Experts of a small language model: 11 layers, 320 squared ReLU neurons an expert.
Below are experts of layer 6 (counted from 0) of a mixture-of-experts language model. Rows are named router (the router's row for the expert) and show model dimensions 0-191. Each number is 128 + 24 x the weight over its row's rms, rounded and kept within 0 to 255. Numbers have three digits each.
Before each expert's rows: a language model's description of what the expert responds to; "raises" lists some tokens whose logits its average output raises strongly, later layers aside. This comes from a sample of Wikipedia text that the model never trained on.

# expert 9
Capitalized words inside song, album, film and work titles, often after The, My or a quote mark, such as Little Red, My Ex.
raises: ",", " and", "-", " in", ".", " ("
router:134162102154124127100113093126147126110120111122154165119163139129140110144085162120139116126087085108079116134179125131111111108134165145135122099120098075109140143134115106177079099129126160132113113112144118079141143132151179136164117146120146094121097098155141131171140088133142181151119136108098133150088131153154127132127132148139124112097152157109120117153120077150135104128127070097123132143119094138133117153119110076138151090146114132113148152137116098104106129124153120130125167114167135169145118161163079104126123164179121126156149099138114165089139083106135135122

# expert 22
Titles, kinship nouns and given names about people, such as President, Duke, Captain, son, father, John.
raises: ",", " and", " (", ".", " of", "-"
router:096094145085089126098122148085131123116112105117115103139116166098068153121113113178148098062121113138130089144182119136123098139097112121164107147091145180085126166089092139170123138126125126160112121159135130116070105118105126151148130122145132129123133101147107089077133152155119155154130187100143093134120124169161124125121123104129144140148105110127137170135110110151106148136185184115141135146148120105167147159109105124098162131100133155124096119113150110120120133128107114110130142115144129137156119125124091163121157153155101176128123114134145116122112138118121098127

# expert 23
Intensifying adverbs and the -ly suffix before adjectives or comparatives, such as highly, widely, vastly, much smaller, plus some table date cells.
raises: ",", " and", ")", " –", ".", " all"
router:141156134153111129144116176105123141120120145129142179152124123100122142141132115137096153136124193135137117129125145090078122145157090125147120087175114139074137164133094133124119123118147134095099132106133091087123169143128126153145175158111129119160099129142167135111120096181159142159156117144100103119112115110048121135146134107137162120142146108099120094137152115149153111115107145078164132157123150143139092133174102116112136069113114138164134132131085152146160120086149103147140105118151142140140143104161173124126079160155114103131104135103124147130155132128121100137

# expert 0
Word-internal pieces of non-English names and place names, often after a capital initial, such as Kh-y-ber, K-os-ovo, Ros-z-ak.
raises: "es", "is", "ab", "it", ",", " ("
router:121162125086114140130090150109137159128161143101129176141167103145161111096123112122144097124112154119120123105099128086121112151093165111080127121145153140090102102147113086161160124136143113107098128120118146153164131124130112139109126140132121112121133195075167077126141125147099138073098165138159127100156141117134165090090115131090148158101154115130150120167124112118118129121136111153104104159131124155150125130119138122150089090131110132142134144167098132124115123142124131112174090168132156103144097155118136175128112127098097129128155118113128133167154125173072082154

# expert 5
Country names and nationality adjectives, often completing multiword names or ending a sentence: United States, West Germany, Canadian, French.
raises: ",", " and", " (", ".", " |", "\n"
router:083126133132141152154109103106122122153147144110109100081136156115108121121096098144125155132138146108130119148150129131062112100130128108113150101116140072137129141094140132071144165149175108130108075124094107106132121151100165097141166119122116145119119133120118140113124165146162102168156141152157095150100103106096112166104116116130127149071129109143151107184157109134130128132127105118126132114150148158159122155129160151095124103127124150124126122118123104107096095091110123155151120149146035135136104110118123168104144137123139156135105167131132145094092120114091079153

# expert 30
Nouns and adjectives in biographical education and career phrases, such as degree, public, University, private practice, in addition.
raises: ",", " and", ".", " in", " (", ";"
router:141165156149173161091136109104136111135121095144149122133116135101082129196129126144123133105147156133130155125148121114115107163104101148112115158138140069117129159130103143102116172077166103151155129110138192112099130130115088102129175158097139107152158099121106119144088179160118121124155110115110096086148153118106157140116159119111160109127131129112167079129148174152110143152165148097124157131146092124146140163157102136097104126122093153149138157139127142126107136132112133146109123095126092131099128123139173110095148149136115133130153129111142156159163140122085159148

# expert 14
Word pieces and articles inside French, Dutch, German or other foreign names and titles: de, La, Mont, Leuven, Chrétien.
raises: "-", ",", " in", ".", " and", " s"
router:106158139135102122171165086149140113139148124150130196152121124160165154133146113132138153134126125129160146138159131146124120146128156135131152081115137146131127117132162150136133101085141100112122139155156089103110083115141124107125096145121121143138117119126149128157166145107128091121086137147113146133092102172169158099154118129091135068139137095088109068142161142118088112142132131092119135144114100125125108144169117080076094151141151146136143116089103170131159152069120146147110127118130147111138144137083078121111154087133143126141101161131129120154109095082141118125

# expert 1
Head nouns naming places, categories or infobox fields, often after "the" or "a", such as district, station, species, village, name.
raises: " and", " in", ",", ".", " |", " for"
router:092146088103113129126127112133172102154175127096140112153143137136103112091133103174108127110175108161156141132157087122136065114127126106136154181146132139096166113122118138084144144140137123104147117136094148134073104154145114174161124114077118108120154133139149145134161139131129138120131131159135089137149116116121157139136148137158147120133123095127110109105126101080133115127142147115153091113110119131133084132098131126143151135181122138142136155111158095084133127147135128158137166099174119188144156163117119177147196126109101154125099116161117109120132160118084139126

# expert 10
Syllable pieces inside names and uncommon words, often right after a capitalized first piece, such as Ag-am-emnon, Cor-om-andel; also table separator rows.
raises: "-", ",", ".", " and", " in", "iv"
router:077088157119119106173122154172101152141134148114138154158104146125115153114107108123128123129145137102131177145136116143132148144125124112137143123180098110121108196127112144114117137144069145063141197110139149149119084109141108102121151144120151136135120128145088172122106103157121119122145143085120185125120143107135120145132154130116125156121112156156134162161126147113125146086117122104125111082081158113097120098114104111099133148110116130137153176130135139123145118129129109104154118142126148148134145135121164158109073121077149128119116141171116170147183153102146089114

# expert 17
Content nouns inside organization, law and program names or topics: Environmental Protection Agency, Historic Places, Research, Act, music, rights.
raises: " and", ",", " in", " (", ".", " of"
router:171114111072117200146153087095166159147110170128105105124140121097080160124117122142144082117153124125146102165092131103066089144091137145119104099143138108113122156129120140144123105117169127110142128123149129122105126149119103113123153113093108138148128122139104116146106147127142181087125122114125129137141128122118113125135116144170143137151140113111115129127114139086118117135175155123131144132119158118121105123114119183106130116114127129141206127097073149084099129113117127127117141085149128139082103176160090099112151117166147155133123136109120084092166135124089126104

# expert 2
Blank-line newlines that follow a sentence-final period or closing quote or paren, usually just before a ==Section== heading or list.
raises: "In", "The", "===", "|", "-", "=="
router:142163112096091133154138132149135113143122140129119169143091172139088134121173161102119081124134133153117117145095107131153134112131152120183118088150132103142129136107115120136127116109111117145151176107165126108120179110113085138115145177160160122162113154144098104099078086092171143160112160127115133111086121157095129128149084107076143100106132140139155108127156118138127136110104110123122145145148128126113119120160165199149118156103093126132155136157130136158138149118111159162121127134124154178097121141167093120154079121146115115126112127113128097094141113121081147147